python train.py --moe_layers=[1, 2, 3, 4, 5, 6, 7, 8, 9] --normalize_top_k=false --balance_loss=0.0192 --balance_bias=false --lr_router=0.00155 --norm="rmsnorm" --lr=0.000956 --seq_len=512 --steps=4775
Below are experts of layer 2 (counted from 0) of a mixture-of-experts language model. Rows are named router (the router's row for the expert), up (a neuron's input weights, with its number) and show model dimensions 0-223. Each number is 128 + 32 x the weight over its row's rms, rounded and kept within 0 to 255. Numbers have three digits each.
Before each expert's rows: "gets" lists some tokens that make up at least twice as much of what it gets as of all text. This comes from a sample of Wikipedia text that the model never trained on. Tokens count by the router's weight.

# expert 23
gets: " he", " He", " she", " She", " Re", " then"
router:085124113112122147118205094125159162091077142111106138107091160110114066135095112123127119104181107118163098085112159085096196096143106154088094090107117073069107089145109139197152165108184094145086133147126122120093118099095162112113081183114134116084080101117110092095151167066055136097121103106065150128088125110128179096114133082133084119096174082099109164128173078092083134102153127092072122122110148083115165129123082134086122081147128091134171112177101150101100129087114111083120090154121072112127058089125088157133147155072129112118080107118135130085121138131095149139086126131119154157093200112074161141131156130122065175164124116113156086094121080102093090042116
up3:091131153205188127149121134130111113123125163107155165142171088063120121126115095118216111122173090166107113086097094119143128112208211179123186141162087143136142116138145080136125065126122124084072104147119093085167121129081126122114128134184115092152101107197120076118125138145142086159129141158161124153125114106047138126108123137107100141092083162127102119132099113188134150117074144097071141105118132114095089091151158170134171116122124139140088142123131142142180194148152100090097090133149169124138170160123143156141116114123096137131169156110109173128177136142154120080128008112145114133071076095160086119120104113149140103131071170205129146068151153157174059130116
up4:141181088113209108150122090151153113077130132118103165149153143189058099157128162103139067117089153146157156156122170136149097128096216134139169110098109125161115143111134046080144127155109160107123150098088164117131137138137176128129154034109123147098098071134149187214111159110180079147121141119142169113145153148145117108169095150097133119117108136128091111098131109130145100151114108126122124166129053127158146048160102153141135123093148099124103129113138142143084078133102142054096139106136084155141106168118113081155168132166127145042088133187083143165108145098189144078166160154151214083118108173116112099172136081147136103097137121123138109080140106103053115139150
up5:166198116171143150090097172150123146202110097132141095158152088121135150116123112136151064109156122106121090125140023159161095092098165173148163132136151142158110123138110138134102106127113159118085153131120119000118188161090087131108140084130121051141114130157159070150096120132167163130179145157159127179135133120179139135120103163080160121147056120114084150127195138070144060141100124133163168107119096151117056141126127081156164116120100080183127101115130162112131140145115106128076122129127154143159143126145144157105140169161107142217122226152126104122125077139200085131133123167132180132100135130143115134160162118199137125135159123154134138119129129072094088147143
up6:128128143156142118153136098164102173197106078122135116071121173147098137115183038164130163151176128104107105129076183175185059170064079134131098151190161128136115131062139134123079127135110149164106145148089163144139140131118139095186167054102095148185157059122122121140117099112115117134147151137143120143166085086088123153158138178123144146128122107181137159120138121131109059125100100120182157162108081160130132110160151184167143110127179157122129160045106132117177051149107123131122139130177137148146143156123129160160093064163167153123102147126132099101104082139160126122120157131107112131173139052125126146198156119089148091175156206141098117125085152113075137182137
up7:089144104132093123065145106082162140146143135130129152181116133110114140119088169113109126114142162068125149109115154115178098187113134112129144099140170115078113097140161180133051118099140136093115131220167164145134115112187163132185124097154111133126152192110097100084119144130184117093106142077125124105146201177139121082158138190123168127123169156126110148096068143147121108118161129171154151174095150118182115082151127086164154131094137145130125189135127129115154066105153122154093198079132112165084160149105131171144134163131110130127053112100159193157133150147180091116130143117142116099095170089122127112133220153227138139168159156145100140122117211044096123141127
up8:133118064144101162111164206143157178170141153112127135085133118150213130114132102092158163125137166106097102110148104078116125171063078160145118063120255112134104172138159147191093158150168129110157120127113181148115149123113076155131108174166187112159113144164162120110193122120105176068060121085127161186141132178178106148134159082100173127113110145108105148120120153167139145113129173167160100166128131100150110065117198146127143114130114158087125122178080164093124149096115127113109141118127108092145161118141101138184145175148128130162168097180114062093076132167125095101158138097111192175106140140141168143117150144144161164150169145105069102119090149115132117107115
up9:149155149111150148146116128164123081132146137164071124151180141084166141068112101138145108237085050129170124174107080121138143103132154146138157143109128132162130133080152085102157158179118122071128141105116149063090137164115168092057141128163121137180124108156152064136120138151143128172132149140106150134137123055153144118127141087127080150142135100138092163133176105181129072108108143100154039064099121182108152122078108146138140118117168131135127109146166130108118208125151114122093081135099157177134091087184134109064095121158140161113138126126170099146138118074127152118087086161165188120031078095188100156122106121202149117098146123156080134176122116143133147171149
up10:107076146123136096134129132093175180138128144118183086148130135178166143149146110136141106170047145114091103116123089166134118166156124076143125111143050087098116187134138151074110176119163156126127142162083123162131152131146117111164140127128152146156146084058115122125162168134106171110092154130150108095127112160151193100145138106150125110175131064135125112180178093146164147126130135191151048155139172113149085163141072176145112114195192144122101121166107103114130103124130127177115148080151072136167136130161121085187121123147128167141086151157201075134151090099144104168088170161157143147104143051083149086147157143059133115141158152043126129132118134231154132105156
up11:066092150143156187081149106148120137172122167124140112128124094111124119120105126131088192129097154094143103144074137139110109091186123110105127091169119143106203101144122126078138120108129129165134084160198108123149130112068084173139138140090133145144200133107132130132108131108151079136179152157137142161128104102093100228143135131146136115139059111104170138176132175091159174193141129136099076129188101151167171160081128102153098106113156095162153136130139118175157115163106153123169113186137140116119132176170121128115115144109062143121170178072031120108151120131144075125107058079169083128123126182147109232119079144067130109107116129104178129086105146105095126160100
up12:105132219121164123058153150157173157194141138117111116150113107086080114156124137123097144171122113093150142120155087104165129141122093153187078135171143138135097143174070117169112143090132179139103138095140144139131143125140136101093136074121115093139148175091111090106143167134158091107134174128119098120141092170127088162136108177108148098156166117087156159088138154116097089111083044184068097173126055159121164147113102181185163067121142098116131100128119096119102109175145167151143144145152131085192169095109109139162148122132122129222121165056139184140122077155121063098102124108082167102151132031082111076158156151097137106083121127117163132139172151157142110128160
up13:134126156105078117188121122106145106113179116138118194102144121083142093050125122142127228089139122136100121172147159134064134069131129181066074131163174131153116068112141146146077140146089135109156112159147089110133121102112134127142126149137177128146127152116141112124151158115130059132108094108123156184132121171150122155101186156149120145142162123120078099083140149149231136124150103108102119125178179079108196148128134124140138137099145112153124121086152207115125111123078116103119206142124094139077154063104151110149110186127102163065149129119144158165105108147104136101144154189099052132104141192196144169075177140151151163168170164148113159130140080173170136148114
up14:156088131132118131151140113102180159118145161108139160121103093113193085076078185107104204104154163140169203149168136082129141159147171142133072038122194165149137144173157099115103153126103096114164125116180141128107127127185081231100107111112146144115151173237149135165125147139139093128119188091111127172125165102120111157157147169142132131142093133091119122105083157170157180125080143129144094137178100120133189132113101125127160118158171127134226154146093149130162116132146137109117125124117111182131125088120113123109115094110139138135192076107093144123111126077090170099139097117124109138099139195170155193100134164170177122154129104083159120128124118097075189129143
up15:194140147114131107089083089160102100043138144169080122189175115162097114119136094142116112114104128135114137100117073131109160058146116155153119197114104172131138040102111097126154085143114141127091127063146093098100180141124139092137136183179107124162117137145172132123101094153176166151161130155155122154151129179137112128107108192110130147189186111186155088128163149086130103121147102140085191165104044113083142150129134102166101117084084102195189107085152114137097173131147175071130111113159155127136130129091128069141109127133119146063143183182147166185106078176116095133100118060132123097125116178132105111106116122190107173100107089118166141127132132102168135148096
up16:082189129142119132149080128133124038086115108128108087161105099080170121120114157146118137141130106099131071158097047121139116148083172143094128144126163139159125146118168086127145129144110166102108184066134128156196095148137141119150132081168118129113166117100126126113130136131152151117107146105150106116173103065116157039162152167123189170185250153095162073122178212119113099190110104106150185083146144107159145113097145113095164101095138092175170133115132100150158099167121137092132182100112111111116131137164123117130133089151120153165091163157143107189205146159119089127124170122138101151105102154147118114170119143189185114182082086114143141125115105125162180153165
up17:090107151131127138164122171108130103173136167112140171141088173104114117147132142142173123123156137187081116098068161165108102143079080098086152171103142127102123135103136170093060116137129085075138135092115161137142108099153156169139129118119155063056106119121146160112147149093073141118093084050126125130129133091155100105094092111124120165132082121168088124142155138073114149144128100113024107152150126164123106173148029067136138171084140185091126146116152157100088108121075109145130107103149167120121095062123142119152124132125169128109149163175202153108125167161088127082107121195083137116127100172111139126121180123099099185131139215107115167145057126133077181161102
up18:165130114153099157200122205138085089103109081116063147160193163101119132110101127129134129135094098099106148151124076081112120082163132162103131179137133126163157070087117081152095107150141170226141099141153133090162098134172203112090122157139111103124176147091153141117161133138135131129177109132108152173133114145135134122084167144069147156177127135170108114123043122168179071143136081085111112119149131134179059121131136141123142138055155114180143104118152169089092129125143157141105149101116092099080104055141159105105124165104141118100123146125170141163070118134141107117138131132171086155108127168169122124095072137235145102145098120122108136159139155171202116137054
up19:103065142083066154075106059103104109137116155127091164184149124126165136093162110115163166205125059174136113114147138161121115130188153161173101134112131116145135125095160100156124146103104128128129183094086132063059144157118138113150160135090141191138153123103153137123111119152120103160088153062141142096144121140129120165126107121169114192171177078158085165164231089082115091114104141085155164132127152104105101114112118150138133115088193125166123157071139121160116171113125172117124083112176115164137102104192151127122102107122156179160189145191146156190161098103112111146122127156166151115116133123130130198107103148080091166162216165107132110170172091146092107142143
up20:104130202103145133138157108112105152168148081119136179107109113091159071115212158117096173059175190130088089173161169157081144127134148170120094077138129117122135074135138165137118143122096111113114095168162132107137162128088137122184131120159154124104109080116162139151128154149179050132106152121134135121105152122181112188147114131118120140137140167083131085148159133159176188159144095127116059164136122069144189162128087145156112145154125137161116116083146187124169133143060107100089179168126084190106135074102171172157096113165129144120200139090101139105115113165069148165191135121113143124125129193174119183078118098112125148147185203144160151101160086130092145126130
up21:116149139141114117063148169121115174105111124146119099137135118192116131112082144168103117115071073120154118072145026124162092083159155119201148129185255116092115055165106121130099100146117135085061135079112107142114156128146114026177127171139127095172168137105184085151120137124181072128147122165141134098112101161113113177122134136147151081128156087163111182117117109161139098128150121156142151139143099108161120068130122104156140131121041104154155076130144097131143173164129120086129162101106107154125113119137129114134146176140112125187120147126123133187154130142126089124155143114158110094151113126099102165154035183094127098123148067113174099117103085151124121136102
up22:176075166105085131112153166124142118129132097133084147106055120134174070133138175166107147110194158122138134161079166148086160113150119121099114120180101143139158097183073193112128116132092065101147117136166124179194134086171122086145091107157119132083099129151154147053106113133098159095131128128138093128151154126088105112141107141063161158128126131126204093185140139112159192129099115147108154199123176136113124196150112118135107174174113124127083147079124142104170130136120145165150101177097124113137157131158165149136150171137115104184128134131083131091137090218061150100120114092058129130088148147132133126106206198136112162180154130164217155119139147123120116083125
up23:135114089113153141127128145171122171122142208214088120097160122062121201170097191099124101162170065089098085089097187127118115105109113147074129145168132114116131090094108153178157161148112148217140125144150174121147100136125074156137145130095151150148178200128102144121098084114092122138118173130133153119151129122114114149136164160083121112107067179152150184137127181055118161130143115117109145116127156143157113098106117150125176106136221105105108146107133178096179141098133127147140132142108156110122092164154113177104137094113171169166176161206047093095115138097092069100091081138132122112198124112151129149167094153143143166100123121120155183125121161069139114148142
up24:065167139163187115124121130124175150155137113125047133101130108092118125133150178147089130184183110115133131118116151167189151188125115084106169102148149108112156146057132150178123114194108117162104185075077100144151142138115149088117133118118110174189125048183145180115177094077142118147134177059137141102147049060161068094126083103135145092117100104108158144145148085141135102146188128126119110130097073149109085094148085143167087103144102192102081123140117076129182150139165145152091099101177163124149143141151144143117122092154164124143141163093155096125154084126116155117137158196123165122092133121119110145151178083139132134103134237094154134148136100116097124162123
up25:181195140132091158113130155133140099219126106126109126151125147114060150124177178123125102157144137113206145082098026149130070031183163155122178171075137138144122152108128115097150135122112118151103137144143113127089103121182150129141139078106135164119183161085142102128126134116161133143146201127104120157140123123118110118135115085104137132117120160125169175126142129108145166092121118112134209149130024169088087158150107173129188113129132104151073136121101171110119093176156130096066114194142176113128118128135127160144116068089134156170164152091132122104119193176157141121072158129117184145071100088152102161152099156116137117114165129186127120132147176121074096166144
up26:202114163175121153100159151184137136152076118149084151114109121160145105121142203145116190171130113119124119148071150130150135129105135107142121143102138152134107125151076211129112092116142073127146129102083146109159186115176131059111111098147117107086125117114169125060133074128113181089171085142168144143119151125102135126154107082102180145118084118164162164159127182142131141122154115140118194133135134141132065156140112113134114128184169137097118114090102081118180091130136069153141084135147118106132168177230090125149158148091088126140103186151142151100111062200162138093112102131092159095079100106118123200145168171189085159121162122162163162140113183144101080126057
up27:147080141159110101151107077105173183172106147125175095106115108091111125175110118224105128114125108134095091140132189106132160175129120092137138105145129136111126111108158202121159101127128140142105136173121160137173158105135117197064176115134122162160175125220074172128089064117112079119100091096115114095159149129089077188122091167137169131110200167159215104110102175093110133152187063174116176092138146123137116148141112164150181120107124089187105150101122157170098077100136092137093161164151114110168143138123133066187115153132151111092128148118095121142144156156125117136181208118119089113161116098141137161090145051139142151122103056141135148122107124117109123120132
up28:062128110121152126130143214147096111105104137148096185213063146105132103096103172166193117162118186148129172137113141150129120088130139113113112179087148195125149119122101163114089097130093045100126111138087177103124128062203150110171099076133123104098161088131185115109115123119077133104196075112143110157143116100136087090116098140151149140139130097138152163132087100134145168102109112100030117120132143160113121160155100063110102169142162188154131155134153112131159104114116081139111113130133155162066148140133109140121103110093158125121091180163200200119137112094102189088105126148118107086146099145186082140188126118191102164120125147117104140107086158133142176138084
up29:182088087104117163168149209103088156207186161148162154120109129123180099131208097113156182056141143161058122132140169136095115156081126137162095132129125106121149174127133125147121105139130088104125074132096146131147122119081085116071134137091133134132107065132173108154178138128062160085127115160135135163113150125175110146128101065179127095137100152120107131152118148170130163141117130134139089173146149125114093096125167107117115141090066172083089081122151174118150158123115095125124124187133128070075136071142132124169144156141120136132152122124193170082118136126168194135162111151134155196062114163157150138113182182144121165104179179083087082123126093174154204110140
up30:127113122158135171066125083098164118141122195076132012119110142235130126105180128131090133163073147182113157132055143130128176123176116148168149088144127116116180119144130096092103159080162108141145124151152123158165108131125134157185165126123143136102155144102163174158150129126154135145108147126162123118144143185095176099165138126085153147171084106105192103156173146077194151200119116152152113189160085160141096193096071120160100190098161116177095156148119106149110049155084134144161153107147094114149169132107128103120125127141118127168107181109101118089160129121118084122119111136128155116089150151139129138143185094054118087131122095118137084094108172083098106172125
up31:169116180141137124100103119116096160110134143110149210128104116158109118118126124147136117067212103139115134140166184138138123157084082132127088148117094112109125154142082199074065116128095123084094097066107099154159169139106105120121102007130086134097113111140122137130135110094138128111180115152148097146107155139116098098142073101160149143135107138126120122070223153096150148133129092140096144178135104146089138146153132137158111136054146149084113172065131111110141028180116164091121120166147193156135127107167119141146131093116107171103187174102174156109140107166157106130152133148110173113088131076125159080061195153146142116120177196166130160115120127152142149138194
up32:151149151166179187101090162121106107140113117118122101127187117080173125120126118116110135158142100095106056183161072164151107112111128127151160139158142132165155159109152138181117140221096130115067182122118087118125151170074186066067156178108084108163155115131120097101135107115158169171134147164147123116128098063161138102145127137100126132164082095138098119141225144084107107129141161119135071116101095157144144154104122121164181097143136163135131101127171105104164158158162107122084084167131162155142108118148159144076103098153178173234155142140142089152120067145074117117088126143150150137050096127143085181112086130136148114074130168106111174170189097106093136163127
up33:050132155148140116069140115102142134169107156110080171140100199171119144135121108136162131208160104172101110122063127161142115134098073160141191147137159128116104116121136151121065135165123104108123181120072123176103158141146177069142144077123127136129143107114161121092122148123089113151088148096152121108157094120160106097146106091118151146145100113142094166167207112069153115119094119153107144183142086158118075148138048126195146149083162172140070180074128159123113078125083146154149100119161172145149123123139142138133100132140197173169154162175176143162129069177075093124105108164091177116143152107162142176128185114100113134123201196088112152120109170130077152153116
up34:115138160115097080044095109153119089116135159123094128132136157105099127156142086151138089169070059138182092124042114156144123151057124162173172165157173123130113098129098091119062122143143171113140164109113132110099164140077088095146107087171121109138131164093141135126128119119141146156110151116152141100119134132052116044108103148097100158132161140119042100063185155111155068095146109170165115134091126104136149083115083150155158110096155153111113210083147116128078117155183124145118160049179141156136120169130152103100137188152107158092149153169124108156115073139155075108139139137104152118135126011136092108116083147119101116143173114156097111120142139127187111130153
up35:140081157079128078094112075091080119118143148125111184188114122113151129063157127128139202142141100150088185118114154113145171157152164156155121123058071149132162118146166112108209097081124149133132129129068144116072150125179175173155119136087127155098110127080139173135087132137082093108098127130172133075136172158100161175162065121164113155222130140114113120136143127097123159089115103077123204129142203113141122141123113168112077132130143160142111139125134110140082075114121163099118097086174073176144122051161133099151115077098114141080095116150139118154191104085147131132161173153132110119170146183079120167131147131096106155168193127086117122173174142149105128096140
up36:107146166138096133193129091141119130117111100154090087125155130053112081133094228133140161121120138141116148145144157117087130137141151120097144102168125100131139000092146104158139130151118111205147127190197096060179124114172107138156133129171144163145184116093125098103130122140150099173139115124110090056175083168160116143117133162131160134104137170093108107124050113133146158091157092091104050101083108092096146119164091146120173172121156091221141123124130130131172163103119140154084169101063080147095129076090133143120078160104191140105147130080114129146104155123087174120172141083122095134123172139126106177106077091099150132138136142126123134103141120105095160102119
up37:126156139208146125197129114153168110141128140179163133175153126172116157111121162155147088081132162115134142077089131106147160133127121083100153126082186176118125115102126084177116086067102146139144137049165117151089150171081153062132125198093128139136100158126094121122115087167149067091169091130106108172107092181089044131112115122131174174083120167190181085094169109086205123124141131136192147120102119138084064096159073105145053126141109126132109130150135145130128171139124114168113098108113118143104162145115112164072162112137125159156068180130162065168109133144096151133133112119161116080168147128099083120135106161097157118102137173089120133188165169154126084143140
up38:145141132232147126086155218082150148085159096134084129164141143202194159119135167126143136148073194078122156154155068154100102149178122113088144101164158158137162145132137183145100135137148148105120159122123176110149150110155185107173129113130160187202118151123145103188172157128157112124157151115089110109094124161170135139119118113138144143117113079102104158082092087180149096152110098141114143108116143177119088115170149180145150111203160155140098090137093139120227139143129114113104157082113064175126127144113152141120101140124129166149085128073197138103144054107177134071072120108111145114137169156150129124127129165136158108198101148121122148135164136160166069135116
up39:068159104084160190135138178094129150155136092127124125142120136120195088099164185108139101186126233144107089142143122182186155097083176088155178159077152130143151172127149123159114148113125108124101090100112184071086160119132166080127121081132121093145151065142176064155110152156125125151107129132096141130103156077152138098141134084145114116139112083156116149155127124172134134111098153061062118106086135183180176097177124125112170151158158197096114119142120156138223165128143092113104101144106134161140132166147105134113097066140134107134135031063095123151174125081146137114098144117154179094145104087141096179177099061112128118139098151126145121129126118108107128126109
up40:142136136147092073108184141110107124125093126103143111105081138163131136113163154164152084129129154144139111188124109140157178078107163160112127132125103116132128104082135118122091133083165170186112173055079094104114106182076116120171127186143136091112104103063150151132109171169150164149119148134122096151142122046105166093098180178146119136139120180124133074125161131087134141157106108145098173116113169122129162152134112097143060133173148157115191092188152125113161165123084116054156103050190127112154085125115127111126115128161129173125101099159126113131136074090103111124137184111104186141150113062086100074188082101162114111127163123070112090161098062227146118129157
up41:174093095168146141122139135155113191082130213159107086160075107074125152166169144107097076115167048080132149157181193135128122142137082142155121128170156103110151115112103151150105166108099133121108129124142125162127099133160080126133124145042149180124163184119124151130143088111148131150109124121128146132088205133162128143111118103106097122112111155171168123105181170102122149184117096136128173085143104148110183142137123142148179140158162079107140101077108040138160114151180141140115138165133166147151084055117158122092145100145115122131160145179099147085084058075046097096143136168137101125213125128174111103142097106105128146104107078205182129148151150107097116135158
up42:202079158124164099189114080113123086104132130113132171164103101105165102087137150176093184120127124137135155146072142119123160185130191101123106115133070139136142126151104147038149092102104035162153099115094117130176131131173140131104145092136102163071090088147162153089151115138102170110174165171166139121121150133094153054154087079108132139185091125154186098170124163141160194155095087143121115132124161130103158193093116098145129136147141121097096121093132124102136112139159090170122077123080141132148168127167124115131138088132067120107153169085086148101153074078135209159151121165141129123084129157148113117092229172167108127127146119106169139152134142195142154104094
up43:162161093149108225143161130120158137080133102096118089184159134171138132137147152082091106112134169125132106120114086143175158079135145071173169165106182127108123099104139151173124142159147160085084110141198094086126156140142168126123094180157122083088102094150115114139118164129183161116128070120075141129138166116117165083107115155102134131173131070176119151150168120119092098085176122127079104196083109136124170136135130098136179169142084194136125132143160135120098083132150157115142113194073126129121078172080122136168118166127209121151071089164096151175126125140101059136118233132129141090121115157116100175123118053111120125137112130140113118108135149048184154128120
up44:170140145120159154149133183124093123137175152117114094163114127058170153088154134126150146114140086128107073109088079109135158149142156138125135182173159152143102090123115129067140145152117192187100123098144090149146102142132080129093104153084072123135148170173117117103155127130216169097134150146165118098117122146153104148148135156069107120167091109048106120058167183129156144147119102136071195117159111158124129201140182120127079179118161162141130084155154122109098124137145170115125146143158128047082100034155099122181143113112187102139085190133103166116143138139131056114138141081125098176097092127137106076091099167104177147105090150140089120193086155138128139093110
up45:127067125138120086157123081144124107044089113125109142166140101106191141091069175126107171125097119080121160150113115064131128168103118132079117095106163164146134073152136100142101125124127093124171133127179130202138093128156129178126103185179176135156090187113132180085161113103132172118152131044130149176162123147130057139109153118096156169132112118128174111150064158154140192138137137164144144106128113094148181172093143080095120111149084147150200181126109056087081144091192161132146080112098145152137125127120129103090110133128129101058163149153093103162126150112114101133095131109136072146111133166164139106122158140140146172097090068187139176111105186080146172107091
up46:131105154103158113130155062152055087131126110153122134201130117090089118158202102125068156152107185174145124086133127177148158132129128114158149141106145129110120106075126075127144128087103064131138099134121124124139129091176132083241134158105132129147072075098162122116105129126125130164134111139162113103155138059135153087098108129123157140167171091124134139177158050123126164106150133121104098097081136101132177109077088084140111164151123122165093163089163113142141172123090123131147082129097112198114150155103140161168124151161154133119131166178139189123170156137112187150111165203122130088112111223116080177167187103069062170107154135170130127160097112115137132098096
up47:129140113141104120132145192087085216183170117122175103123132120207155145154204075120143089067092172165072087128133127113140154136056108103155146133145099114109100158156149129172119137123157178134121091135079187133161128151154097127138135129130166105090105116108175097140173120130099166099142058153151118194133163153161101169107122099126181118155108146131098068127124140172181153136135158136149121181143168116185107106165143121121136150107042157099140120181123130070082092118100121156140166087146078066092106130084105103141141175146121157135076067188172119143071165144178075121164153101116138148141120145101158090142134126104104139127129140077063108155079112174170127098125
up48:147091172182119081167130132182122125071119126136171143164135095079120114136150160137111179134093070157101162140086164126155137135109096062130127186098149167135118143121116111130124145118132110094164135164133119180151098110173154180194113147140182112104125129064150208112121104121127130131127080099164145201144133106143121177079106112123157181155092103185114097120107129134132134106187069128087134094127150151135157196097115112110134155155075162130200122100134070113080125098153121153171139110120145146105127153114147091131123133155052103023088178172136163138143126153100130097127134142135112106097082231136106142171136106127099163104080090214136181181102135147123179126125
up49:127151123137098084000100130139105098099148148160072124158152104170106161102114098156138126192130070144186124139160135146105128108105103187152122150187128151152141114137091126127056089128123151085145169042063095122093182087116116067148124136115118152160134163117116098102142102122150130164130072127162142138090119130138128127115134117124123164173184109119072184060212123097152081119132147141108140151124110160086099144117111141156102108084154141121157147093142115138129168131159129109135097092139151150131153185166131109106139173098074201077158163140184147154115097141155124045112078139064105086092114068162135136089130212147145154110141151093130145125143109183137084156120
up50:150131144138177110164140153070102108152172150129161144147125126128091138105151172125178127148192176182128118132108124143136129145165190171110147099146110143157135164141157115125122122071096108143093137085117167098081138166132115197151124080109137135091124100197126087180131167185102143133153169143136118086094157113124143131147110131153108101182074148114111129090137138143125160127072109082085064103107120149091046156151131066134129109175194156110118110127147187126150141141133066089116125111124120180121093067116126156098121090128131173208106094139144178117164095015125185109147070133144123095116137133142094126159153112142131119105128167054137121121173093203115212136196
up51:150151117116142202184136188116091164176151067071078111143142133131112116100147124171184143101167146115084131164097108136127135049162158090129144190151119181124178104129117127214143096088106146158085099129148119094151100093105165093094123142117071091092195109141136148116101110147105143117212091157082101115145153140118105198101154166092149130140143136148164153191040135108142103145102141074079098203153125160140111161187109105117122178135100145152142092143149163118159113149122123192148104169093120050133123091096150107126112156114153125180059101137093133124133099171104102098126141085115100129167156131142138179132067120105140107150084133151160154127150100109186138110093
up52:118145122116212127128134140101102141134160137138169110157124084056108138136132096111139107125098160117105114149099180114126144117113105139209110152120139149149134130108100081145152104090098159167145114159124198115150145130163131165125141125093141101061134093137141165157124155137072110116133127159158118107130117121098106157116106126069138075164125144134157131102073126144076116160063065122051018146148119156102223109137129123154152117082129093177120096150162124120095088168121137214142162152162119095142140098093127074199127145130069129129076135045180205106122078142152143098159132175092177126108141099107133092164135155095176090085085135156162130133184138158142185138162
up53:110131127165124093053121121124178218101113149188159063145129078175161151156074134135135086138084088078109160136138056145133119134127127099112083152091172142140113135117131167138117159100167159117159197111173078174151179118141138121180117116197117200132126127086140109111124103096147142081165113132173095127123067156141180158071144081101183134101103102100123141082145091155125090127163122164106142074112140100091073147127097156139166112134116140154129082125108097108177137146115117161137136065141116168121144162173150111173126108132134121082078158101166077099087090121206133128159088087122079119101146098136132052130094103144161075149107067102118183157138124135109064120139
up54:118130095175121126118115187141127135121118073163127130195173122099165121115154166112110054140085142109127147097150050128134150075180159125156160143117080132138146167119127075115228104181139130139083079114100140066134127141124183077053159098144132139163142101170142107131157160152127171121152119155082140185093133130209131106122116134157115089153126113161092101183176115168141106094139136087092112111147109151135123122131111190089112074159103164113143144216133125120163136119155089099108121136118100116120131149167109114142120097110134117106160117104184170115142098084163155132132119094175141139138103150151093093157049109170170121151137088046143096085103065231152167144110
up55:182128140150079127170098204097182122100109108112207211120106082142105137178147151145130153118080094143123089194098156171100155171081090091136136121083051132147169149172153131078175102113136169118116107141135046173156123135146111151115151109141142107105145138087099196116105074163108076146133071100172092118156126144093131112132113117134159139159087188097157101105116155150142112108112096126164080141131213165151117115148158133129115145120109184123098133137131096152108147127132133207195179105117104182148112137143136120142112116142049128113084166105123159136109170155198112104181136083135149095115060155139153144131198108116150112102075171097148171115100124129140094141150
up56:129143091140104182169173128095173089088162120079125130170156149166164125100120122098153148145136135141154121133095132118174167092134171069112135146056148138148111162098181099116135130126164125118126093152158152042138094144156134153113083093167125116114074086184109092148111138158110151107120089098093158133138135103069167055080150114082093136133082107141086145129166112222106098092113156053135086144112158115145150092111153100133205149082130159143131147162198121074076102109162132134101100176096164128095065093109141103125099144111156120106083065148108115110120165091148130144138194174159143094115105133155131171096135079185142086140104133069068107157108153080181163103139
up57:095130144167159142118113053119149156109082166125084097101160149207123116177178166114162144147096138144079074129124068129127204099122144196159167085194142099129075069111138164156094115157124156085133169136129109169110128121176167126144139084150130157111139126114146104175124123127157106132039136083124113102144126169131114134161119161078145161136105155150111140112128120039177141135108074153133159170140087129145111139137113160137215114114168073169120170091119196153087112125084148127119151106178083170144141128139143076149142146174151149199105154158117113135146119220117090098165159155107175111131141108139134150144145115159152107112108058159119130126104131097059053153134
up58:146181162123152120157151177117136151129170120096181148140128160185075163159168148149190082113157063164122104107112117133161111144200097179161138116072113139170109134188125089144157108123117138140080131158090104143111078170087133096095137082137126191133148145162148122141104099140130142142086102166140074126131127185172055141123092130111115144113149166126167151106073151123111153111079142164090195143138119167175179069129139126140131159056089093121096143129130160134113105129132179201190118125136134049176105157099130111084154148168217117144121133149084119097118139118133125103102135110183175081082113054142152040076151117128131125078110131065152134130129141106116155114131
up59:142189081090031105176131155078126096160145068121111073153105109097145165147132150119100073101153204100134113147169118138123139091122139119062113207102087128128130204148108116146130116103142134120115130113122206111189084130146076126091157215132133157174152159159158143148105128107124121136146082104113073157128165046109154087079132131107119170081170170117173136106109120144118137179107126097104174129174107150125184115127176152113072171115111108168129101167134090144197224161087132092117159109148150112142115170117137123136129130125109116173099112102156152137137090152076140051133167116123104152081110111145150068173088152117106102172109119137146130130136140174104109134118
up60:145103123102080131179171169126082114150163119123140139158099141100095110138113116125140157104130215126142100120141152179182126082170192091077099171095161179145119105104140098113157129053146110144119118149141153084147117078130113140173105144138083105105103091137129119137056103183137159145165087150167117096157120081084127132105149187130131139082120096106184107135134081150109131145142154089112070117119173097137205140111114114099144184154107123191170167149165090140149153135076088141124143178113139192124100136112163130080081153129134132183050142142132135063163125070135194157120174165132110100102110202151080210169117102118110111125142157149145145179086130071176115118103
up61:094114120038157095173099104134103153111120117148155160200065088095169137090101134149107083064096157102138096096081135114118154166096165143144080146096090128089077114181101123072171091134123076089119111119119120153142105111191100149115138126140104113132098120160106151136131126116094177077150121112137121158123124094121109058186103126173127084131112088121166084158122159174118205138116115151127182100164151120150175110084081065096092126072136160110139175115146137134101112155127096131156138125120143165077127173159084134137173134112126094091161123114157204129161165066140180175154164135168070139086106125110143106128226132157082144130160094142191122118101173146116184109099
up62:133077169092080153181144121124131086075165146128129120127130167058166124162135141114132147188194099121135126133040164164167137137122099100140123128143122099135178140126137126099148123117157127082158190080149107106195083126125154146085113153167093114144102117090097112087079144127122143158048123047119134055131129070080143110115135110095111156102096089156089098177151125114045138107173125097141083113122205149111141187080109157133142143153130164090104154107151131159122198124179168130142094157115136132144094063197189131159096112170171139108114126157079111062156132101064165118097187130108120115099092075096113121107155134119120110135126146126152166129092178114132123115180
up63:133092162107129211168129145095068184155172163129127130183141086141168095112150176119216162159138142142098124137062176141062159097177129109175120174095073129109195149168139155180229146060140156170094123096106136087115134151145133171176159138109129162145183112098139185159090117165072115111148155116117126103146147172128161168161064146171121162163133145147149149165159116113135135128111096057108189159164178168146114138143170128135106181154140173131115117133157139136151176121119151132130111145172049112117146147166156129165114126111118140178114092111124140095196113135111122139131132146142178075178142098108143199154102158095127142174164153114147119144169143138121133119155
up64:158134144189120119115150119161173145123153129158076071132139177168125128101086173136085079225071126088175177094076157109143134116134119138126166105103140159162139102122145096163175142147142146208112178089109182117112131142129189107209130039195143122153128083085136145138135121130146057137105139133129151082138156171164136093172145090116105122138193090155113175111103113149142059134135101097135139125089092183105104155184134110136113163190172153092097138127116164138108117141165126157109118090202082153180099170150133129074121124151077141120090150117100052120140130119173143098112092118145130058183147091112108139190123081132138106098149145144133141124128088135126085139124
up65:151131110122087116068135182121121150149151145131190061108102131199149179140137066149145149131046144093084150121112166123135106145060057094108139121144178128135092176160136151152123158109179145098160155193121201191133119096143091112114127190138191116166100147074138088122155076104114188078123075132170138149168108219119127121133141090147167145122094123128158124159159120178140124146128185190172122166101171116156098103148114107133119164130133170104130138164088121091154099118143119191156149108118139068115155143101133101105120184139135119127097143162177083096107129149134080109113114114069121162155132132098188116133199174112141149138168164151068143122105183122156086100119